From a checkpoint of a small mixture-of-experts model trained on Wikipedia.
Experts: 12 experts in each of 5 layers, 96 SwiGLU neurons an expert, 2 picks a token, a sigmoid router, a shared expert of 192 neurons.
Training: a variant of SOAP for the experts, 512M tokens.
Below are experts of layer 7 (counted from 0) of a mixture-of-experts language model. Rows are named router (the router's row for the expert), gate (a neuron's input weights, with its number), up (a neuron's input weights, with its number) and show model dimensions 0-255. Each number is 200 + 40 x the weight over its row's rms, rounded and kept within 0 to 999.
Before each expert's rows: "gets" lists some tokens that make up at least twice as much of what it gets as of all text. This comes from a sample of Wikipedia text that the model never trained on. Tokens count by the router's weight.

# expert 4
gets: "|", "an", "or", "er", "ar", "on"
router,250,154,185,214,162,181,189,196,224,251,166,201,281,226,185,248,211,161,192,184,171,279,227,136,252,221,141,154,216,200,208,176,175,243,240,194,214,215,190,236,254,216,193,126,235,223,229,263,164,198,221,165,244,204,206,226,204,184,194,247,185,220,226,244,146,166,224,224,259,174,133,243,221,193,213,193,198,207,226,188,127,193,163,206,165,192,194,207,207,182,147,189,187,301,190,197,260,228,222,161,205,198,132,268,242,146,225,204,179,210,215,163,225,234,235,308,139,262,196,147,220,208,222,189,270,185,209,224,143,260,211,128,236,242,229,160,197,177,151,212,165,221,175,137,243,216,133,242,178,185,160,212,195,196,256,150,117,249,231,174,258,227,252,148,214,277,191,216,182,242,201,190,224,268,234,213,273,177,180,240,130,228,254,206,187,167,159,235,111,230,202,174,173,167,159,185,220,252,187,263,101,226,114,204,193,179,213,317,157,220,207,227,153,251,198,246,251,260,171,251,151,178,200,182,149,209,190,183,259,257,156,130,179,156,188,160,142,151,215,199,209,213,279,160,230,122,200,260,237,242,167,188,202,305,170,221
gate0,164,262,182,204,164,214,198,206,164,163,194,189,193,171,188,246,234,195,284,167,219,206,222,162,165,273,199,176,165,209,265,190,221,213,210,219,218,204,163,219,242,161,140,194,211,228,92,303,140,132,229,188,214,150,208,159,195,156,234,172,148,178,216,165,211,204,215,259,255,134,183,210,118,202,240,188,99,210,245,235,171,185,230,138,175,196,229,160,123,211,209,156,202,217,134,153,243,206,191,174,208,220,222,257,111,136,235,209,176,176,248,208,235,192,197,229,244,212,223,155,188,199,179,156,110,199,248,239,170,131,186,222,244,276,239,203,257,208,176,187,116,165,164,266,213,307,232,192,198,190,70,215,160,241,172,155,197,165,197,128,267,199,268,183,213,234,216,157,275,173,202,177,242,236,202,191,179,224,181,127,237,182,214,201,243,179,243,239,174,151,201,219,189,193,207,233,208,162,158,230,139,160,144,160,147,205,181,273,261,180,167,181,209,207,268,208,219,205,206,144,166,256,224,214,146,260,204,257,218,112,167,160,135,245,197,150,199,131,166,193,216,163,165,240,202,125,191,261,198,225,187,200,167,187,229,245
up0,108,184,242,165,225,205,181,210,152,186,240,235,269,160,158,171,162,263,182,168,164,192,174,249,236,186,224,236,117,251,265,238,187,240,232,183,156,147,166,153,229,189,237,237,204,189,187,308,115,140,199,201,184,107,208,243,173,204,204,167,282,191,224,208,228,188,91,216,207,190,161,192,211,200,190,216,137,205,259,139,216,198,203,175,262,235,280,96,240,245,246,219,194,200,222,151,232,293,172,154,209,210,217,159,74,109,235,251,173,150,175,144,211,224,209,110,177,219,226,197,248,229,130,144,188,144,158,145,179,175,174,237,181,220,147,236,196,183,188,219,254,166,196,182,212,267,236,172,215,220,211,197,242,206,180,120,205,154,218,244,237,163,228,235,162,222,271,197,208,178,141,178,225,209,226,179,180,142,239,207,201,130,245,214,207,220,218,198,247,237,189,176,188,226,193,175,207,166,178,201,209,171,215,184,158,175,189,214,256,255,227,180,175,167,284,197,173,229,231,197,161,230,273,185,231,152,222,211,201,277,155,187,219,202,223,79,167,197,169,221,180,228,188,138,199,227,289,211,193,194,212,165,208,164,153,266
gate1,190,187,224,223,223,195,205,164,169,264,139,151,239,196,140,215,96,183,162,175,166,232,204,211,220,206,206,179,165,197,132,227,166,331,196,273,168,280,177,200,216,235,308,206,221,169,226,175,202,180,188,166,215,225,182,247,218,165,193,232,192,158,153,261,162,226,186,226,176,134,167,188,151,202,191,188,202,147,191,127,177,138,210,251,212,177,250,145,330,240,170,181,177,217,217,228,153,306,223,189,215,158,197,190,197,227,221,164,167,228,146,178,233,262,252,221,198,241,227,192,267,218,211,292,276,192,125,141,198,199,175,178,230,218,212,119,195,199,238,220,190,138,239,179,202,147,179,181,227,147,192,241,271,144,169,215,176,225,180,155,213,177,228,212,174,190,188,243,242,270,139,224,217,115,144,164,236,302,228,120,181,196,169,232,165,216,247,201,188,206,248,147,179,194,199,224,224,114,154,229,155,259,213,276,165,249,231,198,202,195,153,141,222,213,227,243,238,215,149,197,147,242,202,155,174,177,210,249,194,137,185,166,219,212,200,196,213,226,251,229,154,233,291,228,203,215,225,278,217,189,235,248,243,247,230,214
up1,175,188,177,217,225,257,152,169,184,218,161,253,178,218,231,221,232,179,223,269,221,234,157,117,251,174,197,199,222,146,194,137,188,133,190,229,180,231,185,164,124,184,198,214,189,270,278,194,255,202,234,190,184,220,196,142,181,239,228,194,213,116,235,214,249,235,147,159,178,198,181,254,180,214,229,163,128,189,76,151,199,212,188,219,184,183,145,207,167,302,188,210,178,157,148,183,230,170,159,244,209,205,155,267,262,230,290,193,211,171,216,183,147,231,168,217,137,203,184,195,201,213,191,103,194,183,168,135,221,203,197,246,198,141,268,158,198,225,117,136,213,189,277,154,204,175,234,128,237,338,217,157,235,180,188,216,199,152,154,178,205,248,272,233,211,155,127,214,157,214,130,194,96,180,126,229,148,193,228,229,146,154,189,120,156,205,241,189,157,257,203,144,182,145,154,227,211,203,188,156,256,214,197,169,195,188,166,142,149,177,166,199,205,201,212,217,167,200,201,188,161,263,166,214,242,215,196,208,203,240,238,215,200,135,225,161,159,263,230,198,201,201,288,157,244,190,228,187,204,216,185,148,242,158,198,127
gate2,255,124,234,274,146,166,244,196,221,219,158,195,272,216,194,170,228,199,210,181,185,250,171,157,194,279,227,154,167,181,148,179,230,225,192,263,277,188,139,212,149,244,196,189,146,203,263,202,155,125,147,166,225,196,267,278,218,159,214,229,171,222,159,228,253,294,162,171,251,246,233,203,184,236,229,251,172,160,142,228,205,197,217,255,184,145,238,122,200,225,218,128,130,219,112,235,259,223,217,226,247,122,178,281,220,240,206,260,200,211,141,191,189,190,236,191,151,171,141,176,168,245,175,254,259,184,226,225,175,219,196,196,221,229,130,229,131,169,203,201,158,201,183,99,285,207,175,215,173,176,187,213,228,180,188,135,222,179,246,248,263,244,201,160,220,161,152,197,219,174,255,146,266,256,200,251,196,189,268,191,225,262,243,189,170,188,191,257,181,219,277,173,185,203,233,232,200,227,246,209,211,182,212,163,201,228,190,191,230,200,187,206,115,156,144,217,192,194,256,208,270,200,210,259,215,200,182,172,195,144,218,107,249,170,203,187,179,189,187,300,192,256,184,193,180,185,256,168,229,161,146,135,139,240,141,202
up2,176,185,249,183,227,207,186,187,228,157,196,122,207,249,191,174,201,195,216,279,206,168,135,179,151,193,188,202,135,234,228,209,185,241,198,190,205,173,214,145,238,210,178,132,230,169,154,285,112,239,166,213,219,205,187,231,228,169,245,180,223,201,220,177,208,182,179,195,222,167,201,192,252,222,181,207,185,161,248,203,186,262,190,221,154,169,201,155,137,143,146,223,165,139,129,176,159,300,201,220,180,254,157,251,160,203,181,146,254,184,194,115,240,171,186,177,257,73,197,141,209,206,272,234,145,175,236,172,214,183,212,209,214,155,225,186,238,235,265,237,229,180,192,222,205,223,226,210,210,177,172,204,263,249,153,153,272,233,175,182,170,181,132,210,212,131,211,210,239,213,233,322,199,216,181,141,171,188,223,238,177,152,184,207,130,180,244,236,226,297,243,189,194,168,216,167,203,128,198,150,215,240,174,184,180,166,261,151,207,216,173,159,213,197,234,217,163,121,155,247,253,309,252,205,154,217,202,176,282,185,224,305,198,176,209,201,279,147,219,136,276,126,159,205,170,128,207,206,218,233,155,177,215,221,276,152
gate3,197,158,197,259,216,217,239,215,232,184,195,204,172,238,185,198,158,211,154,200,181,175,239,171,188,251,233,201,192,176,108,160,191,177,294,240,201,236,183,153,184,154,157,206,177,292,255,222,168,179,166,236,188,115,272,170,232,94,122,130,141,200,141,223,200,233,134,240,180,225,167,147,182,236,200,275,271,160,187,149,248,167,161,198,132,150,230,173,166,237,197,87,142,201,167,220,161,191,242,212,145,184,272,237,263,265,221,198,166,200,167,205,255,321,132,188,160,223,222,256,204,226,182,197,182,242,226,250,253,235,260,165,176,215,204,146,189,202,179,272,180,139,170,153,148,235,189,167,153,211,230,195,182,180,159,191,158,166,140,170,215,217,231,261,226,230,191,251,188,226,259,260,215,195,217,180,193,164,213,262,213,204,190,238,125,220,142,208,206,202,213,206,165,213,280,234,233,159,250,207,169,154,193,175,146,211,283,221,192,206,203,222,157,226,200,245,186,206,137,202,221,171,174,159,137,233,209,226,208,253,153,95,180,152,185,184,125,176,132,214,152,218,177,169,228,155,220,135,212,269,172,205,181,184,165,207
up3,228,177,179,241,217,180,181,283,219,229,194,158,256,204,253,199,239,130,207,163,189,167,280,272,219,299,219,201,216,241,199,149,198,159,143,163,176,171,239,243,191,176,135,232,182,163,127,152,188,209,203,195,168,235,206,186,243,246,256,249,192,173,124,231,260,187,211,201,183,206,177,148,202,174,229,267,189,181,226,258,155,230,175,250,256,162,151,184,225,174,152,222,280,245,144,181,215,200,178,233,181,235,211,123,205,203,191,220,199,246,217,201,188,229,243,287,127,143,158,223,214,165,186,174,168,262,169,272,212,237,214,213,190,131,181,225,244,173,246,161,168,285,190,104,195,200,163,199,221,232,203,157,259,191,250,179,188,203,149,201,169,102,188,208,207,212,211,230,219,222,143,211,176,197,123,258,243,216,157,131,200,276,152,207,177,225,228,194,148,263,173,154,210,220,121,192,252,227,182,181,175,166,188,155,177,214,189,231,278,273,234,203,216,271,267,188,274,210,196,199,150,202,197,234,141,173,177,181,203,197,247,115,245,170,143,161,215,230,256,282,192,121,134,137,130,185,161,254,206,201,240,248,249,198,186,229
gate4,175,138,272,141,219,198,227,259,168,213,201,217,240,259,146,189,170,147,218,200,181,213,186,264,218,211,259,218,202,224,223,187,189,247,239,177,180,154,174,213,244,178,240,208,137,189,254,203,174,233,158,194,183,139,166,245,190,327,202,194,246,196,278,243,232,176,179,191,127,199,217,185,226,181,160,189,149,199,160,165,189,200,188,291,253,193,164,149,191,248,179,181,178,113,218,177,245,218,167,250,171,114,202,238,218,292,232,251,108,196,122,177,234,228,151,237,165,178,178,150,283,243,216,197,175,185,162,166,132,166,237,233,211,265,231,232,195,238,213,237,250,191,170,284,203,280,213,163,211,202,174,208,191,195,205,222,202,249,217,204,251,243,207,220,158,202,130,279,270,219,241,223,208,165,178,237,213,196,221,192,227,193,167,130,242,260,166,189,204,162,155,153,204,141,193,224,210,142,103,231,249,166,140,216,198,227,223,161,242,182,220,187,275,246,225,222,164,201,192,151,190,192,87,68,216,232,178,194,144,241,224,163,204,271,209,182,247,169,176,181,159,244,248,190,250,156,257,262,150,179,182,187,219,189,224,206
up4,246,162,243,112,158,219,146,129,222,255,154,215,206,227,178,190,252,225,213,260,137,178,179,107,202,208,134,174,241,234,188,144,224,204,157,244,126,183,181,146,225,241,221,110,196,201,291,163,206,180,157,165,233,136,174,159,218,187,162,185,253,123,215,260,175,199,226,267,178,213,230,246,216,215,185,154,211,223,200,161,168,232,204,228,285,264,204,221,159,225,158,256,204,216,251,143,198,201,214,218,171,85,236,241,204,163,176,168,136,208,197,171,162,187,193,259,267,210,247,88,141,180,223,179,241,220,216,190,155,212,222,248,260,286,213,202,252,93,151,185,232,173,160,180,174,267,214,176,211,221,215,191,159,159,216,197,155,165,154,167,250,185,207,227,197,235,266,234,227,215,125,223,170,226,176,147,153,249,209,222,200,214,256,106,208,144,175,144,175,188,219,199,231,191,244,159,205,265,132,204,202,232,104,193,270,230,224,191,213,220,133,203,117,279,199,211,204,209,216,182,215,206,197,259,208,213,217,189,134,224,174,237,234,242,149,217,184,181,164,245,183,200,258,166,192,210,209,155,199,198,223,176,184,265,261,196
gate5,215,104,258,134,159,222,56,219,185,179,213,209,208,167,246,160,217,271,160,170,218,210,211,161,134,237,162,180,196,184,121,155,245,220,222,244,212,165,227,176,248,146,192,185,101,249,230,181,107,123,137,269,157,203,222,243,196,184,179,139,162,224,210,253,227,214,236,140,126,215,249,203,166,196,162,105,210,230,181,146,202,262,230,133,230,218,192,170,199,140,174,133,147,210,173,181,134,181,165,222,189,191,143,186,156,112,200,162,187,185,262,210,228,134,143,153,185,155,103,174,260,156,218,223,213,231,227,180,198,200,214,190,258,203,205,266,194,143,181,159,154,175,157,169,192,189,194,251,139,140,219,178,186,247,182,181,183,118,159,246,213,257,136,256,200,248,167,230,234,174,187,210,227,232,160,193,200,178,241,156,246,201,148,162,193,187,158,178,191,113,206,164,152,190,122,244,222,157,220,191,185,210,166,234,141,216,200,206,206,250,120,143,195,208,174,245,246,183,186,183,219,251,240,152,159,208,219,226,233,193,188,217,243,214,111,199,150,148,202,193,235,192,242,190,187,242,195,195,222,201,253,184,178,181,153,179
up5,190,156,254,210,110,181,170,159,175,204,118,201,232,205,274,201,220,283,227,193,207,170,202,256,220,159,219,128,176,278,182,227,180,196,286,252,150,238,136,256,242,195,304,228,246,170,229,261,235,270,208,184,235,257,254,244,202,230,250,186,135,252,207,128,172,177,168,251,201,239,218,179,228,299,247,145,197,223,182,190,178,219,136,227,172,154,212,187,161,213,200,147,268,237,197,260,225,214,203,268,259,159,226,256,154,236,254,195,198,137,162,171,175,200,175,232,216,186,186,127,180,246,213,150,185,202,227,210,226,222,146,156,247,150,206,233,243,278,146,195,235,189,215,184,201,168,129,145,209,208,188,196,252,231,207,217,223,172,162,75,207,219,183,223,224,214,203,231,214,217,183,194,246,153,182,161,185,197,197,228,116,127,175,171,148,185,124,186,259,284,191,111,188,222,179,192,221,220,167,178,228,169,232,176,156,231,170,217,170,201,181,218,151,226,181,211,166,234,208,128,171,186,218,172,179,170,183,146,224,170,141,196,198,236,257,205,153,202,234,169,179,176,216,179,85,240,207,186,271,253,216,201,239,243,279,152
gate6,147,255,207,259,247,173,164,197,273,221,187,210,234,259,206,264,212,180,256,206,178,196,205,129,176,196,158,235,220,135,182,179,138,191,273,245,206,235,254,193,257,170,237,150,210,227,247,170,187,151,237,198,243,179,142,160,181,246,216,283,227,156,266,191,171,161,280,167,249,175,134,212,145,185,246,177,250,153,185,191,176,248,218,244,217,210,157,278,132,147,143,177,147,254,126,130,158,211,219,252,184,227,123,244,213,182,207,119,182,170,217,186,152,248,188,221,136,136,133,185,224,189,186,253,181,229,218,163,221,225,193,213,183,229,212,191,217,162,185,231,260,265,197,174,174,233,164,256,221,165,141,162,269,215,242,173,213,266,188,215,214,289,208,134,180,188,248,125,182,268,233,193,229,267,215,204,247,222,227,235,178,188,209,207,157,197,140,190,199,209,142,221,184,202,223,128,172,198,214,204,279,146,179,209,171,137,204,208,220,188,266,195,242,134,197,262,154,196,239,293,182,191,225,256,163,131,162,186,189,200,175,177,178,167,138,149,158,195,237,161,137,162,187,223,165,108,141,230,215,158,167,236,253,200,166,231
up6,177,204,204,220,164,173,104,230,134,234,139,195,222,233,259,255,230,104,204,159,177,114,197,173,225,227,83,259,220,187,237,216,203,136,124,158,253,143,214,146,275,243,209,157,193,192,199,221,150,144,228,188,246,171,144,190,200,239,221,162,141,177,197,154,222,100,212,173,168,224,217,154,212,171,219,189,160,220,168,209,192,238,167,268,189,178,235,238,232,183,185,177,191,180,224,209,182,211,226,160,193,193,201,221,209,156,166,207,111,159,256,201,209,254,202,183,200,198,184,223,193,192,202,198,182,246,295,222,213,270,133,264,254,259,158,137,250,142,244,218,247,175,202,253,254,260,191,198,165,196,172,224,193,239,215,219,175,193,219,244,217,174,248,134,241,230,215,217,170,189,224,164,236,238,243,244,86,215,153,221,255,118,224,177,185,217,200,184,222,253,191,194,206,216,172,228,241,249,194,177,79,220,114,226,167,203,210,140,178,149,223,149,242,173,212,176,206,176,234,149,207,146,241,261,177,244,187,190,154,207,208,312,193,300,167,190,161,234,200,217,199,241,256,227,176,158,188,237,207,147,145,158,253,158,229,185
gate7,212,199,264,209,201,256,177,233,182,281,230,186,208,296,168,194,267,187,190,206,209,156,189,221,212,249,243,202,128,154,139,174,204,180,217,251,197,158,169,223,232,214,246,262,203,277,197,174,144,243,120,246,188,158,176,90,201,133,204,208,167,187,191,182,246,145,252,158,175,176,202,214,249,237,160,221,158,224,181,215,160,194,174,220,183,137,249,139,187,211,221,205,194,235,225,157,191,208,218,170,213,165,252,195,144,183,213,274,84,222,174,205,158,181,205,160,209,209,230,126,234,117,257,206,118,200,206,203,216,180,246,176,190,124,228,205,198,196,224,226,266,117,149,235,153,152,257,180,199,167,115,270,198,295,202,135,231,117,180,171,194,102,169,157,166,190,189,134,186,214,228,230,169,216,226,242,177,193,193,126,160,207,219,155,147,248,276,191,178,177,164,207,177,193,168,185,171,190,147,129,146,157,132,161,196,225,232,234,225,245,141,138,222,203,262,221,254,232,157,258,186,193,222,155,211,146,174,231,208,111,189,252,189,269,207,186,175,207,207,222,131,149,186,196,158,269,234,202,160,213,231,192,214,192,179,196
up7,226,180,246,240,247,177,286,240,180,192,188,181,210,143,235,226,126,173,150,209,296,233,229,123,246,161,201,235,180,121,200,193,183,192,279,193,186,175,236,193,109,247,294,174,170,276,239,186,241,179,162,181,160,209,123,191,152,222,225,140,165,209,162,184,228,194,159,147,227,157,245,192,151,295,163,150,208,199,187,194,222,175,161,170,191,226,211,193,169,133,193,229,195,167,234,250,201,199,260,166,234,187,163,160,236,162,172,175,191,181,219,282,243,143,262,198,134,191,221,184,125,213,181,150,243,147,244,145,210,192,139,194,194,202,237,287,175,194,173,174,237,193,194,260,182,184,149,188,174,228,261,212,112,206,236,257,255,198,122,202,261,215,216,209,164,239,174,179,236,227,209,183,206,204,201,171,289,251,241,193,194,231,246,233,179,184,213,204,234,185,195,213,212,199,177,247,186,198,193,164,219,228,215,253,265,214,219,187,198,130,175,185,180,188,234,182,207,191,174,247,280,190,137,224,252,208,137,158,167,131,212,245,289,180,156,241,282,210,201,209,84,205,191,261,248,214,161,184,241,140,213,281,123,130,209,169
gate8,265,251,208,163,182,123,234,226,197,275,183,158,242,212,239,144,194,194,248,174,227,246,230,115,101,259,191,193,146,235,196,168,120,176,206,145,205,194,157,184,182,277,129,133,255,211,199,223,177,176,234,235,196,127,166,173,242,154,122,206,183,185,150,228,174,150,132,128,248,146,136,222,157,185,189,205,240,199,246,199,157,236,189,134,242,214,239,186,144,200,154,183,165,229,204,202,159,233,273,234,226,223,151,241,189,242,229,172,137,185,142,165,225,204,179,261,191,185,150,187,191,244,166,217,185,206,165,225,313,196,188,191,193,208,240,178,169,209,209,186,192,199,199,256,210,211,169,151,215,173,190,188,221,302,189,162,203,239,199,225,253,204,202,114,225,201,157,231,261,183,233,238,209,219,162,116,214,168,160,260,210,179,228,209,201,192,234,148,209,214,169,275,214,138,173,180,159,202,209,309,239,158,213,163,161,240,144,183,192,231,191,157,260,142,216,209,223,247,175,196,247,231,249,248,176,215,201,215,154,177,201,239,150,257,242,191,233,184,188,144,272,156,86,300,197,166,214,238,253,191,262,245,203,177,128,197
up8,254,293,226,194,185,133,262,291,231,163,116,136,230,235,205,194,209,226,174,145,91,203,209,214,188,189,206,179,122,186,169,175,163,184,211,175,273,219,158,218,203,235,214,183,173,200,151,170,149,120,208,169,243,249,153,215,145,184,193,230,215,177,164,250,192,192,205,202,239,221,172,162,151,198,94,191,227,178,250,238,213,221,151,248,191,228,229,240,213,191,168,146,190,222,229,167,222,248,98,174,155,263,178,190,127,169,226,203,187,242,188,204,213,244,177,213,168,149,161,254,222,180,179,116,207,159,202,223,263,188,218,117,218,147,249,138,274,199,192,242,261,247,211,286,169,170,142,173,230,203,218,184,233,253,226,145,162,208,259,225,189,192,172,232,169,242,228,171,228,231,201,141,247,185,208,179,178,265,169,204,165,168,210,167,142,223,160,231,193,189,227,207,180,161,204,164,213,260,209,191,187,199,208,95,195,153,180,214,164,174,250,156,150,240,227,150,201,197,203,236,252,265,177,184,274,200,169,252,300,225,269,254,188,204,135,173,166,104,203,219,233,214,207,300,211,116,146,212,174,219,177,195,181,153,149,193
gate9,204,180,206,234,176,182,182,197,256,257,142,269,261,144,297,192,107,224,154,204,223,96,190,187,182,236,245,145,229,194,199,219,169,303,234,229,201,207,180,218,233,220,179,208,199,238,214,201,181,199,180,181,178,205,147,184,189,204,180,150,89,224,219,220,206,222,248,217,189,239,225,151,247,167,189,226,221,181,177,142,209,193,240,266,217,180,208,152,234,169,200,252,203,290,220,138,195,268,166,172,194,238,138,280,269,193,222,205,274,213,176,146,126,234,205,214,175,180,263,204,233,191,135,232,233,139,133,272,231,133,283,200,160,258,260,170,236,160,250,237,167,187,204,228,171,233,182,259,188,177,186,188,191,248,197,123,258,200,111,154,148,124,236,111,174,183,189,213,211,224,154,236,156,192,168,216,214,238,197,204,189,196,211,235,162,152,222,188,152,199,233,200,216,126,179,159,261,154,211,224,161,207,214,213,183,226,241,184,196,261,222,153,196,230,152,222,178,199,183,194,220,168,208,108,193,253,236,197,148,156,218,137,235,247,248,232,160,182,142,219,227,191,165,143,110,158,213,271,202,286,202,225,247,180,142,167
up9,276,198,144,258,146,262,265,189,246,239,201,138,280,161,125,278,156,179,155,203,169,177,195,115,198,229,185,195,173,283,148,182,223,209,273,304,237,259,176,246,143,239,256,176,182,178,171,251,161,280,165,184,210,167,228,222,228,252,133,258,238,208,231,144,150,200,200,187,256,276,191,248,160,208,258,277,154,191,131,204,183,156,178,205,224,225,206,258,202,251,170,209,183,126,184,128,147,150,149,167,204,241,305,220,219,200,213,179,253,199,185,176,170,210,191,213,223,203,247,192,173,231,145,189,188,199,176,214,244,255,260,177,163,204,235,196,200,197,243,147,172,183,221,178,211,185,168,167,166,194,210,180,242,251,151,182,210,243,168,272,214,186,134,171,265,246,117,255,188,184,188,94,235,214,183,194,200,190,234,245,226,225,230,194,202,202,213,170,149,240,200,209,265,202,198,215,157,226,133,177,208,197,181,164,236,107,168,238,193,220,122,169,236,210,258,194,208,212,175,192,237,240,228,158,234,202,133,270,254,154,159,231,230,146,186,179,139,234,168,229,153,166,233,192,158,175,223,283,188,195,189,183,178,219,143,186
gate10,206,159,242,112,113,200,160,144,157,178,206,191,212,124,205,246,275,216,236,214,209,190,240,215,196,220,249,141,289,196,189,130,123,214,184,214,232,175,201,180,205,170,181,168,226,278,271,216,190,187,152,214,238,185,138,191,312,276,201,177,208,223,200,218,265,204,194,112,199,234,168,190,230,193,215,194,161,190,168,138,129,173,214,260,210,141,193,228,211,211,189,192,180,226,171,282,189,188,152,131,247,153,217,183,200,238,170,165,225,204,187,204,205,174,204,229,186,220,244,248,129,197,172,269,266,236,240,242,252,274,236,212,278,143,247,182,234,222,231,247,227,180,154,160,227,243,163,171,280,145,146,248,190,153,153,224,113,214,239,154,225,140,89,182,190,262,179,174,214,213,185,175,198,221,227,180,191,224,201,212,189,206,226,227,219,179,193,273,237,277,196,239,285,230,168,222,210,169,261,171,190,205,140,235,209,186,153,219,204,232,167,214,213,180,168,248,227,277,247,235,147,223,199,211,250,171,180,141,258,174,159,211,191,131,131,139,197,224,186,185,191,243,279,222,193,156,196,211,286,191,198,208,221,254,192,283
up10,142,70,200,262,226,202,220,246,147,227,205,204,204,258,192,252,225,225,273,179,184,189,201,164,108,230,190,241,239,278,204,261,155,256,205,267,174,137,227,227,222,161,134,164,173,150,116,187,174,168,224,94,184,277,223,232,200,170,231,207,153,191,202,258,229,233,243,156,155,228,207,224,175,278,235,229,245,182,198,193,244,175,223,224,227,163,257,172,148,217,191,218,205,249,182,295,186,139,181,202,112,165,173,148,164,151,137,243,172,171,212,214,209,259,194,152,214,203,189,209,169,194,216,91,225,224,204,238,128,289,172,242,244,139,119,164,200,134,235,199,231,155,222,119,194,189,185,207,241,230,227,263,176,223,208,168,162,230,198,213,212,192,197,181,208,195,201,150,198,183,154,246,184,198,155,210,159,193,221,212,204,188,241,240,180,111,217,159,248,182,182,163,241,244,177,158,173,178,282,212,218,230,152,203,205,185,239,204,231,142,226,137,172,134,227,183,287,206,260,188,224,193,208,113,181,223,228,184,134,203,183,250,236,182,125,231,124,234,217,266,212,183,187,183,227,130,211,188,157,194,232,199,180,227,213,171
gate11,180,133,206,152,120,155,214,99,243,247,188,253,235,166,193,193,153,290,99,153,164,264,196,197,188,195,211,205,185,198,190,168,139,191,179,203,169,130,202,261,211,176,217,206,216,277,250,214,179,197,177,291,233,178,202,217,180,189,253,185,124,155,195,248,187,259,222,103,136,188,182,206,188,197,176,180,212,192,160,202,126,287,186,191,188,176,164,174,171,160,228,189,194,215,244,289,276,227,212,169,191,231,267,218,150,193,193,118,209,255,147,156,187,189,186,232,155,254,135,216,252,229,281,249,228,191,177,250,265,182,198,161,273,210,289,176,143,148,206,154,218,207,153,212,196,245,204,265,173,129,202,223,228,227,209,246,205,233,198,198,237,227,234,122,213,268,279,222,195,222,177,238,135,222,161,221,140,231,172,214,220,200,254,246,181,200,210,199,172,170,159,195,216,192,146,145,182,113,238,170,214,194,141,230,196,208,222,166,225,190,240,177,188,189,245,193,183,222,158,193,241,175,216,190,157,205,141,137,281,202,206,158,141,97,159,147,172,141,170,230,211,257,149,170,215,167,193,228,213,202,247,179,136,199,221,243
up11,182,253,186,182,231,174,246,226,180,156,263,236,157,156,242,263,186,199,160,182,238,214,135,189,210,211,186,188,278,131,147,151,184,205,175,190,178,131,183,271,172,203,230,249,229,242,186,149,189,222,214,150,221,236,138,145,221,167,222,218,261,187,171,218,256,246,131,210,182,176,175,205,161,180,237,195,188,206,213,226,109,113,256,244,158,204,258,264,209,181,251,230,180,161,239,164,183,119,213,123,220,224,232,173,208,216,195,116,166,188,228,219,164,142,240,240,200,174,149,259,237,242,185,115,235,195,203,143,81,190,127,225,189,258,146,204,181,227,260,191,153,181,216,200,168,142,217,176,149,213,222,178,169,260,189,258,167,230,254,127,243,189,117,235,170,193,142,219,210,236,164,231,147,237,201,210,90,162,235,208,229,232,185,223,188,179,150,167,187,297,86,176,190,218,198,195,156,203,202,237,218,173,225,231,137,144,208,167,215,141,159,196,159,204,132,258,158,182,206,231,175,259,189,214,195,196,172,226,199,201,207,231,211,181,229,310,172,194,164,164,247,202,162,183,112,214,258,163,200,233,212,186,200,243,260,204
gate12,205,258,150,162,236,230,158,219,169,230,267,176,209,167,127,204,275,163,264,124,219,124,154,241,251,185,205,233,180,174,181,227,191,178,252,219,268,240,139,220,237,228,166,176,157,228,241,250,114,173,195,152,235,170,209,203,247,201,275,182,155,172,228,194,186,212,181,215,192,178,185,210,198,180,173,215,180,172,208,202,214,202,256,189,212,167,160,219,288,166,181,199,127,168,185,228,211,224,213,215,199,210,182,273,229,230,165,261,142,185,238,131,198,142,224,292,173,200,152,231,197,247,209,195,167,241,177,203,208,170,239,224,238,258,222,204,209,132,261,264,190,168,198,135,174,240,199,240,116,112,161,231,267,195,240,115,139,236,203,237,205,151,175,201,241,198,221,194,197,195,268,220,194,186,252,137,258,168,156,154,197,243,218,205,129,167,268,226,253,203,193,199,180,205,192,181,247,240,234,261,168,260,119,127,221,268,256,174,170,178,223,180,283,152,203,295,213,221,160,238,162,177,214,174,163,153,223,160,215,247,204,163,229,150,189,91,122,147,197,177,170,208,212,216,244,165,236,187,144,249,151,128,174,158,192,249
up12,188,211,193,214,174,177,245,166,301,255,233,239,179,211,215,179,193,148,189,170,172,319,237,198,167,165,234,188,196,168,220,234,207,142,258,265,186,261,125,173,245,211,219,188,150,183,245,175,195,204,313,212,223,144,180,214,238,213,189,169,159,281,182,194,206,164,231,251,167,135,211,249,277,237,208,247,248,254,148,259,157,93,193,227,195,153,208,176,211,195,205,214,155,160,232,166,247,243,145,182,190,134,166,271,176,121,157,171,214,186,136,123,245,170,192,178,206,242,262,203,205,180,161,230,218,148,197,174,216,181,248,249,215,208,156,231,233,182,142,206,200,173,200,139,230,99,170,186,202,133,179,213,177,239,220,227,150,232,270,201,217,218,164,168,110,238,203,283,225,181,240,160,252,253,204,192,157,181,185,249,229,198,202,204,219,155,185,161,193,212,187,245,239,228,225,220,199,230,199,191,239,140,170,213,150,158,226,131,153,171,237,258,156,110,219,235,210,189,245,177,201,151,214,251,165,211,164,193,177,278,147,211,303,275,229,184,185,128,162,149,184,200,183,192,168,153,238,162,258,168,237,242,145,216,193,189